config = dict(
    n_layer=14,
    n_experts=6,
    experts_per_token=1,
    d_expert=368,
    router_score='sigmoid',
    seq_len=2048,
)
Below are experts of layer 7 (counted from 0) of a mixture-of-experts language model. Rows are named router (the router's row for the expert), down (a neuron's output weights, with its number) and show model dimensions 448-511. Each number is 128 + 24 x the weight over its row's rms, rounded and kept within 0 to 255.
Before each expert's rows: "comes before" lists some tokens at least twice as common just after its tokens as in all text. This comes from a sample of Wikipedia text that the model never trained on. Tokens count by the router's weight.

# expert 2
comes before: "|", " the", "==", " The", "===", " first"
router [125 119 129 159 117  94 122 114  93 118 145 125  82 103 137 111 125 108  83 146 153 139 126 136 125 134 145 109 158 128 126 150 167 183 123 122 154 122 130 143 139 135 165 108 127 103 134 102 176 130 116 129  62 142 129 166 139 117 135 100 145 106 102 106]
down0 [127  74 128  93 208 142 115 157 123 170 150 125 126 169 128 111 139 133 172 110 133 162 126 137 173 130 180 126 156  98 116 127  98 115 111 115 110  99 152  96 102 100  85 106 113 142 146 137 120 114 132 181 162  93  89 169 171 130  65 155 146 167 133 127]
down1 [165 108 135 143 179 149 115 167 140 146 134 130 100 123 120 136 125 163 152 131 130 155 108 143 128 131 148 165 132 145 142 116  98 133 154 145 118 161 159  92  80 137 150 105 123 122 157 160 118 130  70 108 184 168 106  93 122 159 134 133  70 168 104 140]
down2 [145 145 116 178 123 136 127 131  98  96  64 141 164 126 147  93 169 148 135  93 116 112 167 159 124 101 128 131 111 132 138 106  82 110 144 173 138 105 157 149 110 151 127 124 175 174 126  96 118 150 137  86  97 136 116  94 132 120 156 134 140 130 147 142]
down3 [121 111 130 102 141 143 125 186 116 112 121  99 155 101 130 138 141 108 140 134 174 147 146 159 134 111  88 129 117 105 172 140 131 103  85 106 133 101 146 124 132 115 104 159 124 119 119 170 131 103  83 161  95 142 150 146  84 104 128  96 165 138 156 130]
down4 [130 113 142 114 138 112 157  98 127 153 102 140 106 140 114 133 111 128 128 141 142 131 160 140 120 131 177 145 111 128 130 103 147 112 129 127 146 122 130 170 175 120 149 111 123  73 101 133 158 136 100  96 134 147 107 118 152 150  98 158 112 159 112 139]
down5 [119  86 151 170 113 135 141 100 134 124 130 146 147  82 116 139 117 151 164 128 135  56 115 114 121  94  89  98 127 141 118 112 100 153 123  95  87 131 146 128 149 115  85 174 107 132 109 135 140 127 132  97 160 124  91 119 121  90 121 160 154 133 118 112]
down6 [133 117  87 151 105 121 118 174 114  94 152  81 114 129 146 137 117 111 145 150 156 135 155 126 155 143 165 195 125 155 109 177 133 176 115 143  93 129  82 134 138 115 122 131 152 164 149 119 136 123 130 159 134 100 161 120 107  98 134 105 158 175 152 119]
down7 [132 134 141  84 125 153 167 121 137 112 119 128 146 143 110 150 132 130 142 153  86 140 174 143 108 133 135 150 108 146 117 110 138 132 142 134 140 107 141  96 115 118 127 100 122 137  89 161 101 129 166 112 144 106 147 174 150 130 114 134 130 148 161 119]
down8 [199 146  90 106 117 131 115 129 118 150 100 145 133 112 101 119  87 146 166 109 143 132  94 143 132 141 120 115 103 132 154  71  80 129 128 100  52 125 161 106 159 151 162 103  97 145 139 134 109  71 138 133 135 103 131  94 146 147 166 101 114 132 115 114]
down9 [132  98 116  76 153 133 133 105 125 146 155 121 110 111 138 102 142 131 164 105  89 147 147 111 132 105  88  83  85 153  98 100  82 126 158 104 130  89 111 140  64 103 111 187  67 149 161 121 119 140 122 143 136 132 133 171 142  91 118 139  97 163 133 123]
down10 [128 105 135 126 115  99 133 126 109  80 114 129  99 112 158 108 141 116 138 127  75 130 128 167 119 120 159 122 164  82 148  93 101 141 118 151 154 134 169 121 151 108 133 101 117 124 199 125 122 133  82 145  70 123 113 140 116 187 134 130 138 122 154 100]
down11 [168 111 122 104 101 144  83 109 191 114 135 140 106 156 143 102 136 116  95  94 165 103 109 158 152 129  90 169 119 130  86 113 157 147 155 160 128 127 123 124 122 136 117 143 144 166 147 121 128 126 137  74 131 154 152  93 128 106 145 101 128 118 155 141]

# expert 4
comes before: " ", " |", "–", " |\n", "19", ")"
router [124 128 157 152 137 121 122 135 135 114 142 106 115 152 178 150  86 131  95  91 139 117  90 132 148 172  96 131  80 122 156 116 104 121 111 162 115 139 163 167 123 141 137 152 122 140 142 130 142 126  99  98 111  61 124 108 119 167 119 145 148 107 144 183]
down0 [124 178 146  62 117 172 123 103 145 122 131 124 122 147 129 127 144 104 193  87 134 112 123 161 148 113 139 143 130 131 143 110 120 124 137 144 137  79 120 155 143 152  93 165 123 143  64 101 106 133 127 133 160 165 117 153 113  78 148 106 125 120 107 138]
down1 [143 132 131 102 114 146  93  90 132  68 168 143 135 124 132  86  70 155 154 115  95 108 122 172  92 135 155  66 128 159 159 149 188 137 119 162 176 129 132 108 129 129 145 102 104 146 109 152 124 118  98 125 133 154 149 111 155 124 138  84 163 123 116  99]
down2 [146 130 148 117 109 102 130  77 140 127 132 163 155 115 112 116 114 117 147 118 139 152 155 139 113 145 142 146 146 111 144 107 104 118 116 155 155 143 125 102 116 124  95 102 112 146 142 125 156 134 109 142 137 143 140 154 143 103 121 169 136 114  84 148]
down3 [100 151 154 131 108  98 113 117 127 138 168 128 120  99 110 137 130  97 116  98 127 127 178 125 136 137 114 113 132 162 145 141 144 140 119 115  76 143 119 148 138 118  94 163 126 126 121 111 148 121 138 119 193 110 130 106 159  92 115  99 149 112 160 176]
down4 [155 160 129 147 123 126 126 148 119 140 119 134 104 149 124 129 107 131 170 108 204 132 145 143 105 134 129  76 132 115 135 110 122 133 184 114 128 130 148 126 115 154 125 142  94 111 111 166 167 151  93 129 137 163 133  93 153  93 106 171 140 152 108 137]
down5 [ 81  58 143 104 106 134 128 133 131 143 113 163 146  93  99 105  90  87 183 113 113 129  92 105 125 143  99 110 109 114 114 175 111 162 164 132 124 168 156 119 140 105 140 153 166 114 137 137 150 102 152  99 143  95 100 142 153  88 129 135 110 136 135 143]
down6 [ 99 145 140 173 188 147 139 107 113 129 132 124 142 126 116 126 118 133 144 196 114 129 116 104 141 139 155 117 126 132 144 146 121  89 149 124 136 134 162 151  97 168 127  81 165 138 105  82 108 109  89 146 126 108 116 158 163 141 147 147 107 118  93 115]
down7 [ 95 129 158 106 157 145 115  99 113 165 106 143 177 129 180 160 120 128 123  81 121 120 113 114 116 107 133  95 102 119 106 154 127 145  89 157 124 162 111 125 141 145 145 137 117 119 125 136 105 136 114 147 107 128 166 133 140 138 176  78 153 143 101 115]
down8 [146 142 127 144 126 146 212 133 156 168 121 140 124 131 122 176 146 130 117 147 147 108 109 119 127 106 125 147 110 179  98 105 126  98 155 135 112 152 113 160 115 123 115 124 148 134 171 150 124 141 181 154 139 108 133  95 133 159  99 100 115  86 150 120]
down9 [ 93 102 109 119 121 163 131 125 123 106 125 127 114 116 110 129 141 111 105 112 111 145 115 158 169 132 135 145 147 139 109 104  75  97 145 125 128 153 125 165 152 122 136 101  93 138 161 130 115 127 154 134 120 123 119 129 161 117 129 115 111 109 147 153]
down10 [126 106 149 133 132 167 121 117 200  94 151 133 143 134 101 118 146 134 134  82 127  94 114 117 168 142 145 153 134 143 147 145 143 139 134 140 146 117 104 152 109 160 125 156 137 129 118 140  93 142 138  76  92 137 110 114 106 107 131 123 171 176 130 102]
down11 [133  93 117  98 135 146 125 137 159 103 109 136 164  93 164 145 145 167 109 156 147 151 153 109 123 113 130 136 126 114  93  84 109 136 138  89 128 124 147 157 128 165 134 134 158 129 136 165 121 105 114 130 128 144 134 124 147 119 132 145 160 125 116 123]

# expert 5
comes before: " of", ",", " and", " in", ".\n\n", " for"
router [135 111 152 171 111 108 103 119 129 124 118 123 117 116 151 150 135 125 145 128 106 127 112  81 130 121 174 135 134 158  97 139 133 139 143 140 149  79 133 136 137 142  77  94 129 116 155 118 114  83 109 139 123  85 110 131 114 142 121 149 148 147 150 180]
down0 [140 141 165  93 131 127 102 162 178 160 108 148 119 155 130 100 146 117 139 147 124  97 139 138  78 126 135 100 158 104 164 132 142  99 139 132  97  97 138 185 114 100 146 116  94 124 140 156 126 118 116 144 128 119 118 116 140 151 144 136 130 146 103  92]
down1 [166 129 151 136  77 129 178 173 114 110 128 140 115 125 129 109 129 126 139 141 141 161 151 123 135 113  95 152 114 133 166 125 140 178 109 137 154  91  97 123 154 119  83 136 147 170 118 110 103 147 104 176  97 156 140 102 105 120 131  96 104 146 118 146]
down2 [144 139 137 149 144 150 114 135 132 145  96 124 125 144 143 128  79 179 120 141 133  99 108 116 165 109 104 104 167 127 134 113 146 143  83 130 131  84 147 110 123  98 121  94 109 111  86  79 110 124 109 164 114 145 131 151 156 140  73 151 101 111 138 168]
down3 [102 145  93 121 154 128 139 153 135 182 137 122 115 133 114 103 112 140 130 138 124 139 153 122 104 120 139 146  85 116 101 139 130 137 142 133 109 142 164 130 132 145 107  89  75 165 129  94 111  93 178 102 125 173 118 135 142 128 129 128 111 131 122 106]
down4 [127 144 145 108 144 143 132 152 156 160 167 135 151  92 123 137 134 122 117 144 125  81 162 149 113 162 141 114 144 135 141 133 164  88 151 106 116 138 100 138 136 118 127 133 130 128 131 140 143 113 127 134 139  92 137 120 166 139 175 100 132 129 130 161]
down5 [121 127 147 137 159 125 135 117 201  81 142  88 131  89 134 137 149 103 130 131 124 131 157 146  91 172 126 141 158 167 115  97 148 125 189 143 141 174 144 127 113 114 123 122 101 115 168 106 122 123 173 145 133 163 125 166 134 102 132 137 122 146 116 104]
down6 [116 171 150 109 114 116 143 134 177  94 120 143 141  57  99 121 124 154 126 137 110 120 141  85 153  95  98 125  70 163 139 100  96 137 141 158 124 117 113 100 182 152 115 131 157 129 100 128 117  98 134 155 119 155 153 152 117 121 153  96 132 117  83 107]
down7 [108 161 173 168 139 148 183 115 103 138 140 127 110 120 142 132 128  89 140 115 112 117 111 106 143 123 155 113 133 121 148 103 130 138 138 142 127 129 135 124 129 125 125 137  81 101 150 144 117 119 139 136 153 145  67 123 162 120 111  97 107 104  98 117]
down8 [114 120 144  89 139 132 144 132 106 151 126 134  94 120 108 131 142 106 127 128 135  93 150 166 153 120 123 161 162 102 156 109 125 132 165 110 114 138 176 135 134 107 132 107 125 140 124 140 148 143 154 142 100 143 150 136 155 107 170 122 157 115 149 121]
down9 [161 106 127 108 140 116 142  82 159 105 125 133  94 106 114 140 117 137 113 172 110 162 133 162 144 109 122 108 135 140 118 159 125  93 128 131 107 146 127 107 119 109 124 134  90 142 132 101 127 134 131 122 146 165 112  53 155 145 114  97 121 134 132  98]
down10 [112 117 179 133 104 150 100 125 110  93  95 139 131 137 167 164 136 117 138 151 140 121 118 118 145 140 120  85 124 136 133 136  82 101 163 157 113 119 146  60 121 145 133 114 155 177 158 105  92 112 121 110 112 145  98 112 145 120 173 134 107 157  44 125]
down11 [107 129 125  90 165 118 156 150 145  69 121 142 113 134 132 149 133 109 102 140 122 115 147 139 121 112 130 157 137 118 116 109 135 112 148 183 103 126 126 110 188 112 122 138 105 113 105 102 128 151 148 102 139 138  77  88 180 164 122 123 129 120 114 131]

# expert 1
comes before: " the", " a", " to", " in", " and", " by"
router [162 121 134 132 146 119 136 122 116 152 117  72 116 140 110 184 142 107 150 146 140 137 148 107 109 102 140 154 144  91 127 134  95  62 107 113 109  90 133 147 121 158 110 138 160  96 158 177 129  74 100 120 137 134  77 131  97 130 121  83 120 129 156 145]
down0 [145 112 149 108 128 135 163 134 103 102 146 144 159  91 176 101 157  89 146 114 120  89 143 134 101 125 153 175 131 124 155 102 140 140 125  82 146 115 149 135 137 141 145 114 157 128 101 134  77 136 155 112 146 103 110 145 135 183 107 114 133 134 108 142]
down1 [ 96 106 149 167 129 135 117 160  63 104  98 134 158 139 122 124 107 160 152 157 166  88 140  73 118 128  97  97  94 127 124 160 133 129 145  92 151 137 156 151  98 156 174 125 126  92 137 133 150 103 180 153 153 119 150 134  92 142 126 129 141 110  93 154]
down2 [103 147 111 112 130 115 174 140  90 125 120 139 123 132 137 135 118 131 134  97  92 118 151 136  98 135  85 141 122  98  99 124 119 131 132 154 130 128  94 122 130 158 112 100 135 121 100 166 178 116 155 145 171 147 116 142  83 159 122 118 134 133 143 165]
down3 [131 163 125 113 111 120 137 157  98 130 137 141 200 113  95 129 108 116 120  78 147 135 121 144 147 170  97 125 132 134 136 138 158 133 106 140 126 126 131 109 140 123 157 114 160 139 136 176 123 169 166 117 133 113 136 126 174  87 116 122  96 109 128 111]
down4 [128 122 134 126 160 123 149 129 111 125  88 131 100 145 135 153 104  89 115  97 119 101 120 142 109 165  88 138 174 144 134 165 123 144  82 129 183 119  82 112 152 160 149 119 115 130 119 126 127 132 131  96 108 108 150 162 107  88 106 129 134 116 136 122]
down5 [141 146  95 103 135  98 141 130 122  89 109 154 110 183 127  89 116 121  92 150 117 155 145 121 162 106 187 129 121 151 108 150 135 129 121  70 127 105  80 131 109  94 138  96 102  96  91 173 130 167 136 131  89 111 133 120 132 112 140 121 107 108 106 143]
down6 [127 126 108 111 124 163 164  79 159 121 126  97 145  99 155 119 161 110 127 152 116 142 152 135 143 164 124  79 110 133 109 136 126 134 137 129 147 168 104 115 104 112 135 119 129 149 129 131 114 110 157 142 106  91 132  61 146 154 116 126 164 121 120 136]
down7 [102 123 138 118 127 152 134  78 171 127 111 117 173 145 154 135 100 163 145 112  95 109 149 159 157 168 144 134 115 139 112 140 146 147 153 112 153 116 118 141 107 123 158 142 114 116 152 128 104 115 156 115 142 150 147 147 104 100  95 116 135 148 128 117]
down8 [129 125 122 138 140 162 114 115 153 115 161 129 122 171  95  81 161 133 170 130 109 161 188  99 106 116 140 108 147 135 149 153  87 109 139  97 132 149 155 106 151 135  68  97 153 165 105 120 110 167 137 128 138 155  96 127 163  96 141 106 124 121 152 105]
down9 [184 116 145 174 195  98 116 131 111 129 140 109 104 103 121  85 133  92 117 108 121 123  97  81 155  81 175 133 143 169 144 115 135 102 142 153 131 113 127 123 171 143  99 141 137 128  95 121 119 160 166 107 148 119  90 152 152 159 114 103 147 130 124 117]
down10 [134 120 120 121 156  89 153 150 160 123 149 135 133 130 156 148 180  97 122 136 139 152  92 135 152 139 159 101 155 125 136 107 153 128  91 147 189 125 129 136  96 164 143 131  96  65 102 157 156 126 149 143 137 129 161 106 113 135 135 104 163 123 143 138]
down11 [141 134 136  97 189 131 141 156 158 153 127 125 165 121 149 116 114 138 119 147 149 118 118 113 135 128 125 141 129 164 129 133 103 172 157 156  96 117 156 144 168 140 146 137 133 150  90  84 114 168 124  98 130 148 121 119 137  91 134 151 117 117 151 206]